config = dict(
    normalize_top_k=False,
    routed_scale=4.9,
    head_dim=64,
    norm_place='pre',
    norm_eps=1e-05,
    rope_base=10000.0,
)
Below are experts of layer 8 (counted from 0) of a mixture-of-experts language model. Rows are named router (the router's row for the expert), down (a neuron's output weights, with its number) and show model dimensions 0-255. Each number is 128 + 32 x the weight over its row's rms, rounded and kept within 0 to 255. Numbers have three digits each.
Before each expert's rows: a language model's description of what the expert responds to. This comes from a sample of Wikipedia text that the model never trained on.

# expert 19
Description: Foreign name syllables. Middle consonant-vowel pieces of non-English proper names, such as Muamba, Nunavut, Tomas, Saskatchewan, Chapungu.
router:169088077097102180137149182096160165137165145138129099090198142126109086137132111065112114119146084139062100129101076073120125147135059106109142098103104137172144167126149082123152155121172106142147105090158099131090108105118123132154146157117096106093105131112109098098145131112154108102072131176127129111151125179081114130125144120230147156176162102125100128153081115082123095119107133126124151164130131130118148044117128126201103111097133073126194153136170162115102160190135147106138112086148075184128117051063200200143163161093145126158080114136144099076072134114153104060130134075157127109127093103105157131088129213064130159109166095140185115152161103138120142163083162135141139148081098131150119147087074128192106114104130147172125127105142143117078199151128118
down0:106170088159137069186130098132129190099094117135142135117111126183115097139119172032168092150120123109184172145157100143158115124105083150110109138133156155091104147125129106118165078173077141111101139168152113153137143124102118093130166162117125166141090121107108110151156085089124135170132196179114110149136068124113156078094108131159125135085117105141049094156163149101119124078145161083118088107126088128162128065141116150142110116087138089135141137100168139181101133107070142132122175169130152121200068114112154148039099103156105140147134042095176075102111081153141185090129147060106162142082129115071125109132127154130122170072186130137175112079141143147153143115073140139158107094110117117177162083151124176110147142148090154174070151123190071142157067084164159

# expert 10
Description: Personal first names. Common Western given names and the inner pieces of foreign first names, as in John, Robert, Mart-ín, Hor-ace, Jean-Pat-rick.
router:149097116095124165121160199086182178103165163125150113097176123135113088136134068111130063125133110153100086112126113065099115140126098185109188130091103089163201132136172108103176157132115039108171105090143090205104123128148173071142121171135132128132099107147134102092133182115175122112097150167131154130132119160084081121150125136171140161180150102156090148156074122111138101108132176117160138147116085130142110094133082146192187112136108099096173162147132163134134190157141129079121096072163127133055149081126199178157158123118188095168114133176121069105126096183149101089127111091139087107094114064087154133111175129109078120119201099130129119175125092138118198139124147129085104147086099129118110174091066144147113090129129121119141058143157121106093142137126152
down0:198081103165168158113128147131127101155142108131175116119142194113116150133127159134145133041137095128085128064108151072151067178076103061105162145072143136099100152108133125143150153115129200149059151134149082133179086125076119174149128112137106168144139117124065093132060137101128130093129145130156122125170138167103063094081132075150180149138147139112159122151133097145180115099105152078169072117108120122119155137137082137102101098179115121150114100155138154100130038121134191147158137154141126179168108156165124132092020121166121098177122132089087134068133103114072149123133161128157147104158139171121110180053135122172159136170158123127177115149110065138137088133145161102145116191172107149172193127097113075115133189129107149113127111151156090077142127133112134

# expert 4
Description: Mid-word scientific pieces. Inner word pieces of Latinate scientific words in biology, chemistry and archaeology, as in herb-iv-orous, stim-ul-ates, arch-ae-ologists, amino ac-ids.
router:131084113103122146090161147114163154051151097076170085059097145122115092065115066090141119121148119148110111124112129098132111156142127154078186136108076069149139168078143104112122197151159087065109161073130125131127074126118184106174116170138096108102090106123181099126122120079128099102102189129108137086162143177075108102152174145195142169176151110161096123182093155128118137137117138099162147135078137135123111100113135121137125123104086131091159145110136140094098174153148138115142092094185080146108186118113156183157149198068185101160143124115115090118107128105158124083144122067090109065094115070089164136129134138111090200101214091131155076161139112081060125145109167140085095116123082098124090143099095136152145126095166119140159120157154132130096179144163184
down0:146122132120135112130137124127116131105133084150098117142062106167116129195084088087108129183129105158139167130137137137129169184138076182145115133074148156151200130156156101146107157126118179108153129065161084139109087133143126157154136158129098120143176124158130132163085135103120116108196115168119140141125104171141139110158082114083160101184140123135093090092089057131208089115141169172190165083138140197125152159151076111197081121149184106153092200150121065120141129140107102126142104143153159126141202053134127096149156128072111123129110158122122092161141165127070104106149172142101094106143116165165122177084112132150143129090101105126100142162148120127130206107159113192103074164158149053123138178168148171146100174101159051145051152109142142147175142133133087

# expert 17
Description: Locative prepositions. Prepositions of, in, in the, at, from, especially in place and location phrases like Location in Romania, Western Shore of Maryland.
router:186094126048121182106157135109140154136147097128154093100187167172100115131102088096130123054213081104119142143145094102093120167151118139103206150114126129158198110090129083087127136143133125122150119136148113165091116128155143073149147144136077136095073138140170110113175175054160083117104179141105165060165095151063083087147130148137147162137147140146119202145133139107090090112098122147151129176113079135138093094131119131144150055082100122137145152169149125050128153129143160088161124116120124128053171112135158173120156154088113098200121151139107081128114110181090110107139096095119114111079106071095164122074185158131139130106120154189131099163181085100133130142133156142088106102119117094173141123085076198144130133132097095170165089130173140102090161095109164
down0:158128133148122092091150136148148078133141102100121148170140162126128068127073115140105164117089112113063118108139131098167153064130166113108133174121141097072163118156222105118180132098133143096140145159133151175096082129115094143114156122133133148113105144102156166175142135087109139135078102127126243124099110167104188088147128104177103170102111099102114110092147158160126120144172110160182123081144097176113125153087167111082089061152106151135108203160048123148134146116162126129121191053122090189105132143163134114118090124100128098110105123092111104076106095117067145099124162052142064153126126165169151117118105130139095141094153123065128130132126132072053141105141125050130121109169181177180144092105115109115162113168113149059132128109126160126193106142118065

# expert 14
Description: Media and sports nouns. Head nouns for works, teams and events after "the", as in film, album, game, season, title, website in reviews and sports text.
router:166137129134151156082202207058168164078099103143191125125126147152088064143168101122097127122125081071071091112090126086085148151143109190116122129109080119172147182124141093083139107152143128110120173124146093100108120075179152126160150144130135114100086075208140098088174115122174080094104134137088143072188141122114109068113121178160125120128174079132087185176101129093086080153152163104110163187090112179154104146077111074139160112130059103058140188134138114092118180149186150074131070100139078121136126125145154147096140161117171082177089184133157107099112091141121090080132086119134137110121123073101139136112153130090147141098141109131182096141148124131123163110104172164108111142106122116153113131128116169173112102149130118175144106149125155088095160095149155
down0:083111081067132184031159061163164126132126148087116150178102116111122107160138157138096167169108127109132160131101189142082086095219194132118131136153146128149175143113108106030088101076062137168211071111144083108136158132134113170089156095116122141128128132089121139086135092090123156155150107117123200150104099138100065181149169134069128113201142112096133128101131100093094156150148116119085140128217112153091154169065150175090154165100113131112130107141138142134067099179123126120084122132129123122122158114149109124157094139091106075078138139127152170147099153122133176163079066165081155134097104139120139099117137115103111139099136104116122155166147138123105171107149152143149071095136108067098155156124158082116140174174100103103089111146145154114104163186134104

# expert 11
Description: Verbs in prose. Verb stems and suffixes in explanatory prose, often after is/was, such as concerned, regarded, discuss, vary, encompassing.
router:158115124109089123108159140127137156106137158136138102101151185124082112105169078090145115107147114106053102098088130098110091159183107165097128135093084107130133127095128091127142155128136118119122161089175082159128111112161166124135086126101088079117093081118155038064116141117176116100124166195106131116139098123131119079152160159156140140145140079140111118168058138147096127127132128161200148137092101145134115126077118102153097059125104065071194130137143136119076169144159147072131093088160119157113108081137155163145168181124178112129108160172155077108086139163109128097124077120105122095117112078080131122117111170091156150130149089140156123134162126060115199158081163154065131103099128107160044132135096147152077063174133132164153112198177180115141210108120187
down0:119129142129108172144174124101135124054123132130154121163124126173144136124072142128085129110153128183163089180155061132150087138152105165141080129099101117134131128171164236080175143198093150126112123125179150117129084147136097124108123140135101117068134173123211167139149184115147175180139135134112169159115173071153095199161175087128150079117171149143114158138146121122132177103091095124095180118168081135112078117109118099134120125081095073140063138121145167101158148111104148112094129153117175157159113148058151158132103115114154093125117169119092101097162130105107148134178096140088028182102085147169104122105152107115072154108120170147063109133078089135146098120079097155186098133164072099128153136158105107095176086103115135140092121129104111201127073139098132

# expert 20
Description: Prepositions after verbs. Prepositions linking verbs to objects, as in shocked to, recruited by the, commissioned as a, due to, for, with.
router:144076076095135126114163139132178162125172113119153111097153135138100098121167121117156121062193126107125110123102086085105148181162114150108121152096108079125147118068162103114169131133155128097117136093184083207114093099159188111138155111167110105118107119119157116123140130074150114069139172115136125138150127143092092146205124105129129156129144135163130160147084131127135097131133167127081158148143109144112084099119093142197168152122143096108132142134184144043095125134145134123184132078145119146107135106161126181137136154100111124159112142167131123043088103196110095101175167081142145106132121091118188093132186129157128142099150090150133108149178064113134192210083161161042139116085090078129070171106075218173092074124117132164144070157161133111131149102146189
down0:192108166102149199079144133123081160111084118151130102126106097114142194157092108096056098120106119080090087128107123171089062142143156107119206174144093113108133100134105089145098146178117091129128089112121152095149180106072170075049121116133135177083146158148114156146131101137155139150122145170107123095195120160144155039177194077132085128169139114121110188151127153125108193077091148143149150135171121114152121125107126200146141174176131118143148129123141132161148118129121125099069121113129080128166129122155175089131129132124054179095120177099159155155165132103091146133109119125152128157169107135132184162129120143151126081137208100090159117105186174084161116118126150053131073127086132108164114144119114146138093124117129078147177123115099143088123084084132042

# expert 12
Description: Sentence-ending periods. Periods ending sentences, often after numbers or word endings, plus == and === heading closers, as in km2., Brazil., times.
router:156085135110120164116164130133115108121135096111156099092146114112044106097145063140126126080173126137073117106088086078087154147148158196118159116091077144167159132118142140110165165144158091119124154067128069094092130106166133105151125160125118129124100093144145120108187132117150129073050172117088161104147097202084095092108160115128136148131125111152110159113146140099111117159092152114154185119111086203178113076078066099138167096113098098110150171131149171074132205158184137091147103103148076147068185133131152159116139137100169081141121148123188128088059105121153102134091160105062140136110092124095142142117153143128097145073152080143149109153166133127061144158132123160070133109097103092147053140092138183127079085169108081165129070134143156117082172120142154
down0:161126200081129113078107161047141133098152084081127129148096125133150136155091202052114131129134125113117147124148166135063094084110195140078110167113131109069134095083127080060172099127129157111176179160179145080174133125152115134144108100108160196093128109120112170107124080133107087148138127128150204172121160145139126151124150151118155091102138152142120159163196139183079109149118192107132178049118117133100110184148125075161107135171147082110150159165168112141087159156127153100156102073093057058140112121143108121136073137129145121140118095085148109090098114148125101105087062131112104131124063149105115147150154109144110091197116080133108134166159168171134105172170148156120147142148138113197136193179111127130083108072143100130166144159148115114126125101114147

# expert 18
Description: Conjunctions and quantifiers. Coordinating "and/or" and quantity words like several, many, two, other, only, joining or counting noun phrases.
router:195075141094133151140185120118210138064128150113142102080120155140108071075173138133151089101161097113098066145112115116077116186197093122122162110088091098139158136067124118089184148132131116096090149086150089157094066088187146072149181175137095113099123138149182114105176138107153080121137166168110156135162076159134109119158173138149141133177159173160099176164112097160095092111155127144212166150121110166137079102126133153137149100073085107093142183129161132085109150149162155096153108113194122116090131106144138124098145168124159088135085134152152118115083113136126124128126123154132115062120113094090147109118162197140114123133149115163148088138167061124082183163128115171131112099076116089169086158099118121186093073143110117165100114143118132133135188123126213
down0:086114146195069128117159139118122146129103133095148084158159125110150166096157067128147123147098096082134149139183075100173150117168132085110163148117070161134142101147121117115179164138050135156112111090163124105171163129131070078075159164180141161169092108107122095122086124114114156123151141083153090175106146130112116116108128095108107174104118145170093192147127102159134081084171131116162086054138116112117133129108102122151067156157096112169098128111142104114121151155159150123117081139119095078122131116191183094119122088142170095127086177094108134151110144114117144154091169159100112184107133186120109124178138118091163099140235111082171130102109136111208160168140111245118103122125123114130095111173155125089069105119073219079138104111129098172158137106120147

# expert 16
Description: Slavic/foreign name pieces. Capital initials and pieces of Slavic, Hebrew and other foreign proper names in sports tables, as in Kr-ag-ujevac, D-j-urgårdens, Petah T-ikva, ž, č.
router:162129078088117135127123173107154197140161141160159112140103132137142093107145124036136089113126117129116102103121147108092102138157090149116136091087131124143144175112161121112167188177186116086161157136196120139133093119158163096139112174192114066102121123139116107097149173078157064108107094177117167071162129136119103096122174154155181124147156090159081160144110100149101086101099154164150126126108097155176113086119089091135176132121132156125143134166172161143123171184150157120121064083148079197110176125090155140131129149128142108179150117125151123123124117123090076109129128112100102099117131068137159152065135148127105177076177117144208118198160122091095151186089162179123115151105100099181076150094086147122097097173158104165161076131145173057065126136191156
down0:118089109167120154160174091147092127152133172140143177146147150142120102162139127163141141166165156106109126180189127110089162126179165064093158160059085144175107124080115120134127182072140134176074183152080102128127151093163142159072119100116163155146157093132114116145134101127100138091103089125183120123134140118063103082115112080128029118088125162123082139182109175175134130142175163133144170173080185106104117147164142149159129113136059154109157178119087129128072105170097115108206170133142103090157100100153132143080180133062148146126120175027111124136069133088148146132105071151153096122114121104120084116093181137121155116116077105091086155101105147166155076144134180130097157099155133158140130095141086150156124124046164104156114107089139086139115154132143122

# expert 15
Description: Military organizations. Military and state organization words: Army, Navy, Squadron, Corps, Regiment, Volunteer Reserve, Expeditionary Force, also Railway and Highway.
router:125091079117118160088168137088160183098150118173150067096132106150122117124137100118077092098144113136116116089091078071091079125153104153099128115060101090144113135081139140097133173133187088120105135096141096146118081114128166106141125169153116136099090128192116102114163125102200109065089117146145166115190126195071089105116130132162155116227102089165100145115103107140128099141124168149151148163071113173116109131109102128110125035098083104099139217169148162101094170175135151063200137100163095144107195074103139143102145130130170118167160107149136115061105100177138134096143140129154094116146096113109169166096151109070142128138137111166142110181175122134113191109087168117131117136095102159125118200128113171172128093126124125152176122184153138119125142121188155
down0:106125135052182095179138112138149096169145108134187113160131114111125184166171096134162149168118077115088135099131170166112165136105121100142198044085059143127092135133138136115096131179137108079088087150139138091184090137176171113114116121091193133166132143085149171157133145112158139128116113106162150110175063111114147134120199138146130099176134094067115088158160116136112052146149175113129052093108119132165093159060200169123191077122151111096107178126073133114159078181109191184142083145117097107128129136141127144193135107121130132101108157147107161147101032174120134164134099121140146134075128166105142113129089148123174179135114141133113141077171166153152112122129139094083177155122145155093130145111143123049134120131135150168106106143105171134099135090132098

# expert 2
Description: Separators before numbers. Spaced prepositions, commas, colons and table pipes right before a year or number, as in "in 137.2", "September 29, 2024", "At the 2011".
router:177086117106082162060179129147161125123147098134121130128153170173120096099106110083100085093215090152090126142092063114080125189139091157069140147113113143155163155082157088091163125148153134106163179116133086176130130093120166113146155121134078111110101087168150107083167111108165102085085151133103199101203146162112085056132123160132163134117131107180088140146119153086099098132086124167146118136137082174175104120062112115119127073051073129133156162115170149055143156142182139098147133102152141175101168129125168161110132157061160129150127141170167107088141112141139063110133155133073077109100088118128185097095132138113150153098195102140146137163160115100099123135116175123110103105112099075175091179067104145149106104132117088121156064136122135121140158151157136
down0:155159121129171166150154111137102164150175115107150183208116077147179053157163094120125133065135121138134099123112120103099148085174126143093124090134127071110178101104143146139134085094089152118126144156119095076094182132146114144103141174135179169153106122115091162144100059135110152160091175115161114120136106152074188061134147185149121152147034073116116128157161138091122125141131160128114137143108111136084079174150185119134141125102093096117168125098120133125167153133167114140173123098167156111134142125124147161139136148142124087170189195118098120081116128107086089131094168095152121155224100144100153101159173155140111171144105114116101161122195114094163131085115141084125162091111137106138132125220088146152154163115199125133172173166083146120131022173148168